From a checkpoint of a small mixture-of-experts model trained on Wikipedia.
Size: width 384, vocabulary 8192.
Experts: 64 experts in each of 13 layers, 64 SwiGLU neurons an expert, 2 picks a token, a softmax router.
Below are experts of layer 11 (counted from 0) of a mixture-of-experts language model. Rows are named down (a neuron's output weights, with its number) and show model dimensions 64-127. Each number is 200 + 40 x the weight over its row's rms, rounded and kept within 0 to 999.
Before each expert's rows: "comes before" lists some tokens at least twice as common just after its tokens as in all text. This comes from a sample of Wikipedia text that the model never trained on. Tokens count by the router's weight.

# expert 21
comes before: "The", "=", "In", "1", "0", "A"
down0,169,161,195,162,223,250,198,166,182,239,240,204,230,177,265,223,257,225,211,215,258,246,193,187,230,131,143,239,275,162,211,249,240,250,230,182,194,167,158,248,187,198,242,146,212,226,214,230,143,195,186,245,199,166,150,243,231,187,217,264,234,230,148,146
down1,218,176,160,218,216,161,182,169,163,217,126,93,233,209,163,248,131,221,215,200,251,209,215,217,277,256,185,173,234,267,185,288,208,180,268,210,274,262,188,130,207,253,182,225,236,182,228,115,205,139,241,199,186,174,209,193,219,209,188,218,270,183,224,234
down2,174,199,171,270,264,197,128,171,109,192,237,194,182,248,192,242,197,219,94,224,170,163,202,256,223,207,90,218,238,168,179,180,231,174,182,209,259,201,178,183,200,184,304,202,225,85,232,284,155,196,125,185,233,239,193,178,187,132,190,245,200,168,179,150
down3,183,207,199,205,188,209,236,202,205,131,253,249,222,183,133,245,185,231,270,192,217,160,202,188,202,225,154,198,129,237,198,176,167,224,132,157,134,90,240,235,238,184,160,208,271,202,203,205,220,152,199,263,214,170,252,324,247,159,168,171,249,216,158,246
down4,182,229,181,149,119,182,241,168,158,211,126,194,200,256,180,243,215,183,261,210,201,259,209,288,177,174,213,225,214,238,222,211,216,158,220,250,205,153,155,263,187,202,134,233,175,260,157,227,103,235,192,195,256,177,254,188,184,210,164,197,201,207,224,281
down5,252,158,91,194,153,185,245,171,102,226,89,169,175,220,183,199,154,250,167,254,151,161,224,149,223,237,222,177,206,139,209,203,173,182,211,170,168,181,223,166,215,134,196,170,220,232,211,252,191,194,204,171,197,217,258,196,168,174,158,198,238,149,242,129
down6,157,180,210,231,211,148,178,267,219,177,164,256,124,229,139,252,122,127,175,240,276,134,216,197,207,185,199,235,217,167,220,251,151,194,237,176,198,207,190,205,197,128,216,213,253,199,208,164,182,204,263,164,144,224,223,208,191,214,192,211,161,198,177,176
down7,121,195,177,183,237,267,137,162,204,237,201,205,229,185,236,230,240,181,206,223,184,215,166,197,256,220,196,191,244,159,214,269,139,158,220,229,221,193,100,158,187,170,258,190,240,153,204,266,177,226,230,212,235,280,270,204,276,181,191,251,196,272,232,143
down8,167,218,233,237,231,217,196,185,219,227,196,214,240,257,247,145,169,165,226,148,190,222,215,177,227,243,234,216,197,221,240,139,250,264,208,207,221,184,294,170,169,193,195,163,206,142,228,201,209,173,257,201,192,104,184,191,181,213,152,295,230,199,197,165
down9,104,208,162,269,209,213,218,145,235,190,209,174,169,139,228,200,206,252,188,173,150,177,170,219,171,254,240,197,156,249,163,144,156,238,237,186,186,235,180,244,213,276,147,195,227,200,145,184,222,199,171,178,177,177,245,322,189,196,170,189,179,284,221,215
down10,173,190,163,171,232,290,275,222,190,212,175,104,180,191,206,172,206,148,152,141,156,179,246,225,196,163,188,226,215,235,201,227,216,252,205,165,181,136,196,99,199,244,152,186,292,203,238,276,271,195,151,151,217,222,173,196,207,192,263,260,180,199,202,165
down11,182,176,211,250,203,226,134,169,214,267,110,208,150,150,185,241,247,204,167,184,183,168,217,236,221,154,145,145,242,192,196,168,209,204,193,180,237,130,194,197,274,210,173,198,245,205,220,184,169,145,225,180,184,208,191,232,264,175,219,132,252,166,238,190
down12,232,199,202,265,244,151,123,185,158,231,174,181,211,140,182,217,204,186,234,223,143,172,201,203,180,144,196,178,223,208,213,159,100,113,145,203,282,195,213,194,243,294,276,201,186,226,164,159,166,193,265,119,135,244,216,128,146,160,218,200,163,172,227,238
down13,227,216,131,182,214,179,175,233,221,215,304,223,173,164,188,117,239,212,216,183,163,152,170,132,219,272,180,164,227,171,238,167,157,178,145,209,190,223,191,172,270,233,189,172,167,193,212,226,125,210,213,167,245,150,173,202,219,195,218,156,206,116,143,155
down14,163,236,174,235,203,170,179,295,184,213,162,163,287,174,165,175,76,149,184,221,209,220,161,206,240,209,247,206,213,265,231,251,190,178,210,266,234,105,220,188,180,269,209,260,160,271,237,184,144,251,221,242,183,215,238,211,208,222,167,224,192,272,208,193
down15,241,225,193,168,162,132,255,174,219,216,206,194,183,159,220,170,223,105,201,214,282,216,245,216,174,218,216,253,156,155,249,187,171,218,150,175,196,197,141,182,237,213,181,181,155,172,211,106,199,175,253,203,233,183,200,227,134,227,223,242,190,187,261,210
down16,164,199,229,168,167,199,224,259,241,190,152,227,152,198,236,149,206,236,227,160,198,264,187,178,160,201,189,190,168,231,245,241,168,237,238,209,219,174,164,207,188,197,290,219,300,181,187,187,144,236,190,105,181,276,185,122,254,159,174,134,277,103,185,193
down17,151,180,119,227,182,215,174,179,171,250,238,218,179,209,215,193,244,220,188,259,140,210,174,255,230,174,172,181,211,229,198,230,219,189,181,239,161,197,222,143,178,233,176,246,266,193,249,221,204,194,264,205,201,253,133,254,244,249,166,252,264,203,215,197
down18,203,217,231,221,198,172,236,156,151,163,228,221,215,185,119,260,253,200,197,250,221,198,212,170,145,93,185,161,220,248,170,203,189,189,145,183,231,266,279,198,230,199,180,190,132,204,234,137,302,166,133,215,242,171,237,195,202,70,225,244,116,217,257,115
down19,185,178,184,208,209,203,157,270,235,221,183,255,179,199,203,172,145,116,166,239,218,142,121,222,268,203,217,160,147,276,217,183,187,205,188,218,197,191,192,207,98,249,189,186,205,208,140,194,277,194,237,204,216,219,221,217,185,136,278,250,194,193,185,215
down20,221,111,209,215,193,200,226,279,124,183,170,272,211,158,106,237,220,173,270,184,195,204,182,197,169,155,183,208,172,254,203,282,144,170,227,247,204,179,236,239,216,179,269,133,172,236,154,174,154,104,169,156,187,253,231,164,220,168,222,174,206,262,256,188
down21,153,217,151,133,263,195,250,177,245,223,205,160,172,197,187,253,230,213,256,205,139,218,269,161,271,156,284,143,218,171,202,168,265,264,185,193,155,211,164,232,187,178,148,206,257,193,152,250,335,218,168,224,202,159,191,159,271,199,202,183,191,152,170,268
down22,149,227,232,228,170,192,296,211,253,212,228,183,201,241,170,111,206,173,239,189,200,231,159,204,177,193,207,212,220,124,181,244,203,243,183,247,237,199,151,229,218,208,261,184,239,207,223,180,207,196,181,195,228,166,239,218,177,156,164,174,260,125,227,193
down23,118,170,176,185,159,197,256,204,150,160,150,273,288,233,247,180,256,200,164,241,223,215,205,169,237,212,192,144,169,249,125,241,174,154,226,173,195,178,117,224,198,182,266,215,151,101,245,224,209,299,208,178,165,174,199,158,185,188,198,176,162,206,163,160
down24,198,246,253,246,167,153,216,173,218,210,231,160,201,212,230,236,238,223,209,177,230,237,226,178,163,284,269,201,298,174,213,144,250,166,222,220,244,250,308,215,232,209,210,202,175,235,228,203,211,146,149,267,282,161,138,217,243,168,225,217,145,221,198,211
down25,221,259,154,190,210,168,233,187,201,183,202,198,253,225,238,138,164,177,237,254,136,265,193,238,213,230,236,180,140,182,163,197,135,198,149,254,187,239,169,184,166,158,196,279,173,183,220,141,216,214,219,204,217,169,151,194,236,198,271,250,179,210,185,233
down26,198,171,242,139,165,162,146,232,157,153,201,212,154,194,219,159,208,208,241,160,260,261,223,186,138,199,240,177,249,215,196,175,190,203,268,209,260,169,252,292,214,181,248,197,252,171,178,249,154,219,238,220,138,269,217,216,112,198,235,213,170,119,199,130
down27,217,128,191,258,167,111,224,246,198,224,213,185,163,207,256,149,227,124,248,240,291,258,212,211,154,220,157,254,201,173,178,227,214,235,110,146,189,254,219,237,213,205,165,152,208,139,173,177,227,228,188,155,206,246,195,178,226,196,214,238,127,207,193,193
down28,214,168,162,244,186,174,151,222,210,124,150,104,165,162,188,200,188,169,123,218,187,241,242,192,178,161,257,143,248,161,215,191,137,262,169,262,215,269,229,177,227,254,246,224,183,238,186,179,216,180,177,253,242,122,280,219,229,193,204,232,181,252,199,239
down29,132,246,171,148,247,230,93,205,216,252,122,147,164,241,212,141,228,177,206,196,232,206,204,168,202,262,218,221,205,182,261,156,129,152,305,159,180,256,105,243,151,208,159,161,200,184,89,222,159,171,205,170,259,252,190,156,231,264,226,231,167,189,139,211
down30,179,248,231,195,180,184,164,127,166,201,201,212,279,189,217,219,235,200,217,233,240,130,177,220,204,218,216,258,172,225,152,155,253,145,159,162,198,150,153,181,239,259,196,229,205,254,204,282,158,227,231,217,207,168,162,132,149,221,122,176,171,165,206,216
down31,214,202,223,293,260,200,161,179,219,233,93,177,174,182,185,132,261,205,235,178,248,241,159,215,176,251,286,193,234,134,188,211,230,179,165,201,209,151,237,186,194,148,178,142,195,34,233,187,212,189,241,230,207,136,238,197,129,191,239,144,200,172,242,237
down32,121,209,141,136,155,195,337,250,271,167,201,192,245,165,182,140,187,217,245,240,148,214,171,230,171,192,194,257,236,178,235,222,170,153,279,188,266,244,241,225,242,216,246,252,202,73,231,211,165,196,147,248,172,235,208,246,198,214,212,222,159,166,236,179
down33,181,186,254,222,146,205,156,223,230,126,277,217,200,161,196,186,201,214,185,214,202,199,227,166,208,158,185,195,162,171,228,130,227,190,271,182,179,178,176,186,131,133,187,234,205,191,167,191,151,228,210,257,241,192,174,136,294,211,177,149,224,233,140,253
down34,221,172,227,239,181,250,186,189,215,264,246,258,194,174,255,124,191,247,144,142,112,195,215,215,154,182,151,256,174,181,116,230,178,192,229,228,222,216,217,211,197,211,227,165,231,213,281,156,157,202,164,247,184,211,144,250,299,276,187,236,201,188,243,230

# expert 17
comes before: ".", ",", " of", " and", " in", " to"
down0,230,232,180,193,138,173,248,289,186,155,152,196,224,237,208,182,181,214,256,280,200,175,181,189,226,207,195,167,225,190,244,216,198,208,228,182,227,124,192,207,177,156,143,199,194,220,182,239,163,248,196,206,198,207,193,231,152,204,193,228,188,231,134,179
down1,207,219,286,181,209,241,188,169,231,205,236,121,171,197,217,179,195,256,218,198,167,179,225,159,211,216,252,181,163,137,189,222,240,197,230,170,203,248,171,193,157,234,139,154,178,192,204,168,293,240,193,204,166,168,236,201,216,181,294,244,126,199,238,120
down2,185,263,271,204,242,233,215,222,152,219,218,215,200,157,161,180,230,260,154,159,249,208,233,162,180,137,179,144,192,246,262,166,167,258,182,260,190,175,179,243,173,207,203,203,196,223,171,245,186,198,219,160,216,145,227,240,212,152,168,170,245,297,260,261
down3,198,223,232,196,166,160,169,185,160,238,153,260,208,240,199,171,238,167,228,277,210,190,223,127,232,199,252,162,224,179,174,203,108,258,130,208,175,156,207,184,203,164,158,229,208,231,181,292,234,140,249,147,178,166,218,220,265,201,212,251,230,171,152,205
down4,239,161,207,167,213,255,158,195,198,193,196,189,214,225,236,175,219,295,201,196,213,190,202,164,176,148,164,293,174,257,207,202,184,212,209,192,236,209,202,210,226,222,265,175,251,191,190,148,204,184,171,238,188,244,260,205,233,196,218,237,162,279,225,185
down5,259,174,201,181,270,213,253,193,206,170,226,180,263,209,215,188,233,211,198,189,255,245,187,170,198,242,182,225,205,174,211,117,106,234,197,182,120,218,173,218,342,162,247,163,201,172,241,162,213,132,212,167,215,247,216,163,198,225,202,163,150,149,235,201
down6,150,228,181,166,215,206,189,226,224,208,208,175,252,190,238,138,222,177,262,268,237,238,200,187,213,155,161,249,243,200,231,198,207,160,152,160,127,243,160,199,175,289,154,261,257,110,190,210,186,231,200,160,220,160,209,198,249,172,193,252,158,146,200,164
down7,221,235,231,112,158,158,241,206,191,158,213,140,174,174,225,174,157,205,164,222,184,136,161,200,217,189,232,181,167,131,164,134,143,167,203,184,275,187,145,154,210,250,196,183,193,130,229,159,211,198,247,232,283,182,201,189,215,135,166,161,219,261,210,218
down8,179,183,200,190,207,153,188,168,178,240,228,119,194,243,143,222,180,171,201,255,149,224,221,190,164,168,250,145,199,165,174,215,164,142,212,187,164,183,199,206,109,175,253,209,238,192,221,141,182,207,226,226,194,233,237,271,269,132,165,193,200,230,122,127
down9,224,181,143,160,243,255,296,239,132,206,160,167,142,253,172,182,147,221,207,204,210,180,169,185,125,303,162,241,162,185,233,196,162,257,127,86,168,252,210,205,180,160,229,212,230,218,137,211,252,224,218,177,260,183,156,231,229,165,179,219,147,221,220,213
down10,175,203,232,210,145,190,236,265,198,155,207,220,219,187,256,204,204,163,203,230,218,141,203,301,156,152,196,184,176,236,237,222,202,223,131,183,272,222,199,187,209,201,279,226,156,216,149,188,187,198,101,210,229,288,146,155,195,217,208,233,172,152,167,228
down11,127,149,182,157,168,235,143,185,233,223,140,180,207,196,168,165,87,184,177,230,127,207,192,182,185,180,183,166,123,220,192,187,223,235,310,212,170,108,190,179,216,219,211,126,170,183,189,189,199,181,225,226,202,253,158,233,208,205,140,295,180,182,223,185
down12,205,222,181,103,222,302,255,244,271,222,215,237,236,272,234,200,141,217,163,223,203,182,229,223,165,192,193,240,195,144,264,206,252,251,265,152,242,194,195,191,166,226,183,214,193,308,217,239,175,242,192,178,145,220,221,133,250,153,191,223,203,171,220,176
down13,178,258,205,225,176,162,187,151,249,240,197,248,162,278,203,187,221,197,188,246,211,155,217,177,197,202,206,175,240,277,145,138,186,191,217,222,211,109,236,179,225,221,209,182,230,199,200,235,235,192,165,232,193,143,170,207,238,256,202,163,198,206,242,214
down14,240,141,227,156,241,216,274,214,195,217,224,164,190,271,206,147,170,148,176,228,195,166,211,144,261,182,205,201,258,242,163,148,159,175,234,149,186,224,214,219,98,268,226,204,159,239,178,125,204,228,219,246,217,234,263,222,219,199,141,227,171,209,190,209
down15,210,104,147,228,185,190,166,193,176,178,258,268,260,109,303,179,168,178,196,224,223,248,210,190,166,278,211,222,147,163,260,246,183,248,224,210,271,147,211,264,253,204,136,144,216,178,142,216,122,285,201,250,176,159,213,210,138,239,188,212,165,218,191,231
down16,254,172,139,106,144,187,138,148,200,150,136,236,177,232,193,190,197,173,253,195,238,217,221,217,143,149,182,190,207,174,224,183,245,177,209,153,242,229,170,312,249,218,192,160,202,244,205,113,219,233,212,198,178,196,203,179,138,242,121,174,219,137,234,262
down17,183,172,234,260,260,203,294,170,196,187,206,211,197,145,197,136,221,160,198,202,197,266,206,157,223,179,180,183,150,175,202,207,174,244,201,208,196,161,220,200,203,167,202,229,150,205,132,213,197,260,174,167,238,156,211,197,215,137,198,225,205,213,176,217
down18,220,182,160,170,109,168,196,208,156,211,176,197,247,248,182,262,204,214,206,201,254,157,175,229,226,194,224,123,227,218,163,250,244,276,174,169,198,138,227,230,205,238,188,266,251,141,172,226,182,184,78,163,174,283,163,185,275,223,162,211,199,243,253,203
down19,188,195,186,201,186,236,224,227,223,154,182,185,155,239,188,261,272,262,143,144,280,226,249,256,234,257,237,258,192,159,163,222,175,254,184,193,225,254,126,160,168,198,208,138,260,169,135,166,221,166,232,169,257,207,252,211,149,189,238,272,209,270,192,198
down20,222,231,198,289,200,151,264,209,177,188,185,154,258,182,190,234,234,232,215,161,237,222,183,205,211,201,182,109,218,208,149,200,138,152,225,191,138,219,273,209,179,158,209,213,182,199,248,241,233,196,140,234,235,93,135,206,218,172,166,188,225,218,151,144
down21,201,166,265,210,174,243,287,194,198,182,232,211,150,244,226,249,236,214,213,160,231,157,232,183,206,206,208,213,212,211,200,237,243,162,254,222,197,200,285,147,237,204,245,249,209,165,186,167,108,185,129,176,223,146,179,202,179,318,207,243,129,202,177,165
down22,239,208,205,141,126,222,176,168,178,259,147,147,233,234,312,191,234,182,229,126,192,262,202,133,201,224,223,184,174,199,173,222,224,219,190,162,174,248,233,183,243,227,191,156,194,294,276,242,246,229,184,241,208,202,203,158,251,178,204,194,218,253,210,217
down23,228,225,304,227,247,197,229,131,173,185,226,216,174,219,169,184,204,181,260,189,131,171,83,167,186,127,199,287,194,187,180,181,210,226,224,208,169,193,213,208,235,191,233,188,176,153,207,211,197,170,237,184,176,206,187,133,127,195,190,276,201,243,261,266
down24,254,212,187,206,219,130,204,245,109,239,194,185,265,225,214,224,126,234,185,223,172,193,219,257,236,172,130,139,202,207,193,205,273,173,204,155,238,235,150,207,115,81,238,161,196,295,142,197,142,172,96,278,164,229,231,221,149,203,173,193,228,138,150,247
down25,179,221,219,275,274,241,210,208,186,119,208,245,203,251,279,222,128,155,206,199,218,235,177,152,195,272,133,241,130,207,84,226,139,176,217,273,192,170,195,196,154,195,188,216,206,207,248,251,177,192,163,178,187,178,242,266,244,195,251,201,202,198,275,133
down26,270,186,193,235,223,173,207,225,220,258,231,180,184,131,204,249,178,221,246,201,186,196,148,144,201,224,106,187,207,199,180,168,272,222,207,210,214,179,227,218,305,252,205,141,221,140,134,177,168,231,206,213,211,193,262,174,184,168,191,202,150,149,266,196
down27,171,176,194,164,164,209,205,239,203,204,216,239,221,246,161,205,194,206,181,185,111,237,233,241,202,217,226,160,142,214,174,204,183,185,196,183,226,154,200,216,219,286,233,170,190,215,247,242,168,197,241,237,246,180,248,245,220,175,214,223,198,123,193,253
down28,212,189,260,152,190,154,215,202,201,210,192,126,185,217,254,241,210,212,204,191,170,169,181,106,155,223,209,199,135,149,136,125,233,223,191,185,194,250,219,156,148,158,175,210,208,181,193,284,177,229,222,189,228,189,273,241,191,155,205,211,152,135,260,151
down29,158,239,255,220,236,175,199,202,175,126,213,211,142,141,183,288,207,214,170,228,243,216,262,118,167,239,198,211,194,180,221,200,261,195,190,220,197,226,214,248,245,176,220,162,171,213,233,218,223,248,186,195,171,162,151,225,167,238,221,201,174,244,227,256
down30,232,201,214,196,161,209,234,165,245,195,286,150,300,207,210,142,172,310,274,203,228,229,227,221,169,245,157,212,273,149,175,190,201,189,169,236,239,186,164,273,193,239,214,181,217,170,266,246,197,213,226,159,184,183,206,219,319,129,173,88,186,229,245,264
down31,126,267,216,214,159,227,220,174,228,250,132,116,196,194,188,235,203,193,229,234,202,244,244,151,129,208,206,260,169,216,189,206,268,238,242,152,195,211,101,178,205,228,230,166,155,152,167,237,249,193,219,216,198,178,164,227,284,222,187,221,271,182,176,203
down32,192,164,279,194,260,171,245,159,145,244,186,191,180,210,168,251,196,130,169,166,190,250,190,204,229,235,233,220,217,230,139,185,152,237,188,246,185,209,222,215,251,207,169,171,239,220,201,220,154,177,170,213,161,146,173,128,160,184,252,216,194,152,161,269
down33,188,187,218,211,250,199,189,240,224,124,163,247,210,88,147,145,231,228,267,198,179,198,237,195,198,193,189,190,213,247,238,260,250,174,142,193,195,213,163,215,189,214,203,150,226,197,177,150,222,147,193,171,156,202,153,68,284,179,235,226,92,250,188,277
down34,186,150,123,159,164,191,191,218,168,218,205,258,235,169,190,189,224,240,152,175,153,205,217,198,216,289,182,189,196,212,183,209,194,207,267,182,206,166,204,206,201,220,165,229,259,180,186,174,177,164,157,197,185,142,273,158,253,193,207,185,225,177,204,218

# expert 18
comes before: "-", "|", " -", " as", " to", " that"
down0,213,175,158,200,143,172,277,199,161,224,186,184,137,138,271,267,159,151,198,224,186,175,217,285,177,189,222,158,201,205,266,158,173,242,130,240,160,208,283,159,153,175,185,205,162,163,148,236,133,179,237,223,205,250,260,232,215,201,207,212,191,225,135,205
down1,174,251,167,213,265,299,264,235,164,255,236,200,157,238,248,183,222,265,120,164,249,217,184,168,174,256,188,220,191,205,213,236,154,181,241,219,162,229,200,167,212,229,200,233,140,224,182,155,170,170,248,177,194,233,179,134,128,208,244,163,152,192,132,159
down2,283,250,269,79,273,228,197,225,281,209,168,214,193,183,244,271,179,190,263,160,206,221,201,185,167,203,106,198,165,196,114,229,149,226,163,193,237,212,186,236,195,227,290,165,284,256,215,126,256,243,195,234,191,218,259,177,204,218,170,140,208,192,182,183
down3,176,197,236,261,145,283,249,301,223,249,206,155,185,117,172,208,238,232,115,152,191,250,215,188,210,225,250,278,171,185,186,206,211,194,253,163,168,134,172,176,155,135,136,231,155,259,165,232,219,162,187,216,189,219,245,162,211,245,264,182,185,185,260,259
down4,201,223,178,129,154,266,191,231,207,140,178,230,238,224,174,194,145,221,188,124,220,160,144,195,233,237,197,263,254,209,183,179,157,217,247,204,270,231,165,249,225,142,217,135,175,240,196,198,173,212,199,128,146,229,268,150,157,124,170,206,175,298,155,165
down5,175,192,167,167,140,222,203,186,204,191,228,202,225,165,218,206,281,153,206,179,185,164,128,127,185,258,160,194,251,184,227,177,237,178,157,185,200,222,224,239,229,189,302,165,211,205,129,223,220,180,146,253,203,188,135,165,207,222,258,164,185,252,224,174
down6,213,200,180,272,238,194,207,135,171,230,239,190,176,275,157,185,199,226,181,270,201,195,161,234,180,239,179,281,153,206,303,255,251,196,205,163,188,238,211,181,178,194,231,193,163,202,236,196,117,290,194,190,269,106,179,206,183,216,242,157,162,204,193,243
down7,235,145,273,176,235,183,214,206,320,211,133,207,144,216,195,195,168,162,207,215,190,280,259,186,264,289,155,207,175,185,152,230,210,143,245,205,114,138,170,280,102,206,179,227,221,226,175,247,188,203,179,258,267,192,235,190,254,256,186,273,257,143,227,214
down8,181,211,171,204,164,168,234,269,203,218,288,161,216,182,227,170,244,140,155,193,199,206,114,139,186,231,212,236,152,221,197,191,158,182,230,191,165,198,268,228,248,259,160,188,164,188,197,255,195,173,153,219,256,218,191,227,277,154,196,241,178,215,203,206
down9,243,170,131,237,117,159,212,174,141,138,250,222,195,214,204,183,232,268,217,272,237,141,170,203,231,185,233,286,248,220,260,236,176,173,228,192,240,285,180,211,234,158,100,279,194,145,150,291,224,212,235,126,224,160,228,138,263,211,144,200,229,209,202,250
down10,219,278,200,160,151,224,131,174,259,167,228,158,217,229,185,259,185,190,143,303,166,237,259,121,181,238,201,260,210,257,238,207,268,147,230,194,215,245,170,220,253,240,202,119,162,180,223,158,196,179,186,165,255,160,221,161,181,201,215,171,263,296,193,195
down11,132,234,293,201,214,226,233,191,217,165,167,189,268,122,188,143,112,159,252,270,232,211,192,162,253,226,261,220,229,192,134,208,269,195,281,119,144,200,189,198,224,205,234,153,189,258,220,231,156,157,228,201,213,226,203,133,154,278,236,181,225,174,164,175
down12,202,192,212,157,138,183,157,253,187,201,216,130,207,207,200,267,147,314,288,235,201,169,222,207,194,118,214,167,229,178,260,186,159,192,232,172,187,209,232,211,221,249,195,217,194,214,187,218,251,209,236,199,175,189,281,267,167,170,162,243,157,226,190,117
down13,105,197,163,181,178,195,250,184,192,179,200,167,129,235,203,249,166,180,196,159,186,224,165,161,221,166,236,212,254,204,240,191,152,212,236,256,252,227,180,101,200,206,202,200,226,153,302,178,194,228,212,227,198,206,226,135,249,219,179,216,164,227,214,226
down14,203,227,226,123,158,143,273,205,211,160,204,150,232,126,209,150,264,221,193,194,209,203,229,143,132,195,222,209,204,179,186,221,154,265,191,184,244,204,167,206,224,214,169,276,225,171,184,182,181,168,198,108,178,241,156,192,141,181,229,164,205,182,209,171
down15,178,164,145,248,127,214,221,162,170,165,165,188,224,203,180,280,166,116,178,161,207,144,208,222,189,210,140,222,179,168,176,149,155,185,175,186,252,284,209,298,220,180,220,251,181,206,137,250,178,196,165,208,196,171,170,231,172,226,277,175,172,277,204,167
down16,210,189,212,199,267,188,171,194,158,205,215,185,169,219,167,201,216,182,164,177,154,237,144,157,193,175,204,163,238,211,213,248,229,142,223,186,202,218,247,122,212,173,170,225,208,233,207,218,230,81,142,209,231,184,211,303,219,248,218,218,206,209,185,205
down17,253,195,228,153,250,172,165,169,231,221,181,166,235,175,148,235,185,201,254,202,239,206,240,200,205,177,191,226,177,218,200,255,186,244,162,235,228,196,262,170,213,244,188,229,249,216,155,228,144,137,161,187,209,190,180,169,197,200,166,194,187,223,193,169
down18,212,194,221,151,158,217,207,168,195,202,163,228,162,188,217,197,205,197,219,204,206,192,207,209,227,207,225,195,309,165,219,233,221,240,157,231,261,145,199,216,188,203,121,141,184,205,233,170,205,307,158,160,247,163,216,180,190,205,256,243,174,266,211,262
down19,278,228,169,220,258,227,163,171,195,233,246,137,181,157,226,275,253,165,154,297,132,238,210,165,242,180,237,179,133,212,167,222,218,211,228,211,181,167,183,145,158,205,219,139,224,175,208,240,287,258,225,126,223,169,169,175,209,162,206,196,214,176,176,251
down20,170,282,186,207,183,261,264,243,245,237,167,209,213,238,198,239,194,199,169,209,214,207,188,169,256,212,217,196,167,222,256,159,193,198,260,222,219,174,215,235,196,202,184,183,226,139,228,221,178,240,216,125,156,252,236,237,220,198,252,176,235,137,257,187
down21,212,237,202,225,155,198,130,262,211,228,218,188,189,203,195,168,134,172,220,275,152,190,154,201,168,255,189,211,232,158,157,242,296,241,229,193,189,164,216,226,246,176,182,225,195,151,263,194,115,245,211,176,229,231,175,249,229,170,236,242,216,200,217,145
down22,140,215,152,222,189,197,227,207,230,217,188,156,223,194,263,187,199,206,251,183,277,259,159,153,142,215,274,93,187,174,193,221,257,111,264,191,273,171,175,174,200,85,194,183,226,99,205,199,250,192,212,138,184,229,274,254,145,123,241,218,231,141,157,232
down23,185,175,184,202,211,209,145,168,226,215,187,187,181,247,218,197,175,237,231,185,203,242,212,203,215,192,188,271,203,300,192,175,202,164,202,162,172,114,270,186,118,269,227,227,188,246,189,221,186,86,158,186,123,332,244,196,103,179,184,209,196,232,194,171
down24,173,151,214,222,152,181,203,265,163,197,145,177,204,199,227,211,184,233,215,232,177,204,173,213,276,175,149,182,144,242,202,236,208,211,207,174,229,202,177,252,311,204,240,184,85,193,150,195,210,253,220,245,186,247,158,189,234,252,225,128,177,133,129,240
down25,216,229,211,242,171,116,160,212,192,179,139,168,204,197,185,229,228,269,174,190,130,190,279,266,183,179,229,206,166,207,196,209,160,247,233,172,152,154,184,176,212,205,246,208,214,183,171,257,266,84,190,239,182,187,240,192,169,295,176,163,181,190,143,188
down26,154,208,196,171,140,204,194,206,181,128,173,184,301,202,216,238,246,174,93,172,178,169,176,198,251,133,135,112,237,207,149,176,217,173,199,169,179,212,222,222,249,158,236,204,189,185,204,223,206,148,162,168,203,180,197,134,217,164,252,225,219,191,206,202
down27,233,180,191,207,220,222,191,134,203,195,247,269,182,214,272,196,152,294,250,221,232,301,177,135,210,212,138,179,263,209,269,162,208,181,223,178,146,147,148,210,197,223,255,170,247,223,230,228,157,181,154,212,191,147,198,236,242,197,259,185,229,245,158,185
down28,176,166,223,170,172,139,268,240,209,182,116,278,163,214,202,201,121,167,192,239,218,143,238,159,287,165,109,211,203,114,123,177,160,218,239,121,235,242,274,178,210,145,202,228,263,143,190,197,215,327,143,183,206,197,199,177,284,199,190,226,216,255,155,217
down29,196,233,226,156,174,155,199,204,188,214,221,209,189,171,174,195,195,88,192,193,181,211,253,200,187,164,208,104,208,217,202,190,185,147,194,235,194,236,175,171,207,220,194,236,94,262,159,251,212,165,220,155,184,154,243,181,249,206,148,195,178,140,284,221
down30,184,140,141,235,240,179,192,202,219,277,164,124,197,220,233,165,210,223,292,235,233,196,221,209,223,181,256,173,161,127,145,130,232,211,202,284,175,201,207,155,130,196,224,143,186,232,191,120,222,174,245,171,291,228,152,190,142,200,265,147,270,189,250,176
down31,136,283,193,286,218,190,168,217,232,199,221,208,244,266,220,206,182,244,253,128,165,222,215,250,154,224,180,202,189,242,188,226,205,227,175,169,208,194,223,193,182,250,111,305,221,276,166,324,222,189,73,196,204,197,210,163,235,219,265,156,145,199,220,194
down32,290,170,240,214,215,148,212,275,253,231,181,129,229,198,263,198,167,201,257,246,250,216,232,208,151,217,270,239,183,231,232,245,159,250,178,165,169,206,220,171,206,191,224,238,226,218,256,260,185,177,220,174,197,193,197,175,184,105,198,199,137,154,201,185
down33,175,246,176,159,252,193,241,160,170,199,226,211,193,179,130,189,178,191,203,158,122,178,190,202,234,182,202,217,152,154,300,176,216,221,170,213,193,274,169,158,175,174,196,183,252,239,141,218,205,169,205,195,133,177,159,211,94,208,198,197,179,231,163,211
down34,221,164,274,215,221,215,198,232,152,142,249,183,217,215,214,231,199,122,225,175,154,212,239,190,231,155,221,230,165,214,212,229,142,186,243,215,150,211,231,162,208,216,183,253,238,182,257,241,227,242,183,243,290,220,288,192,168,193,121,302,150,185,193,268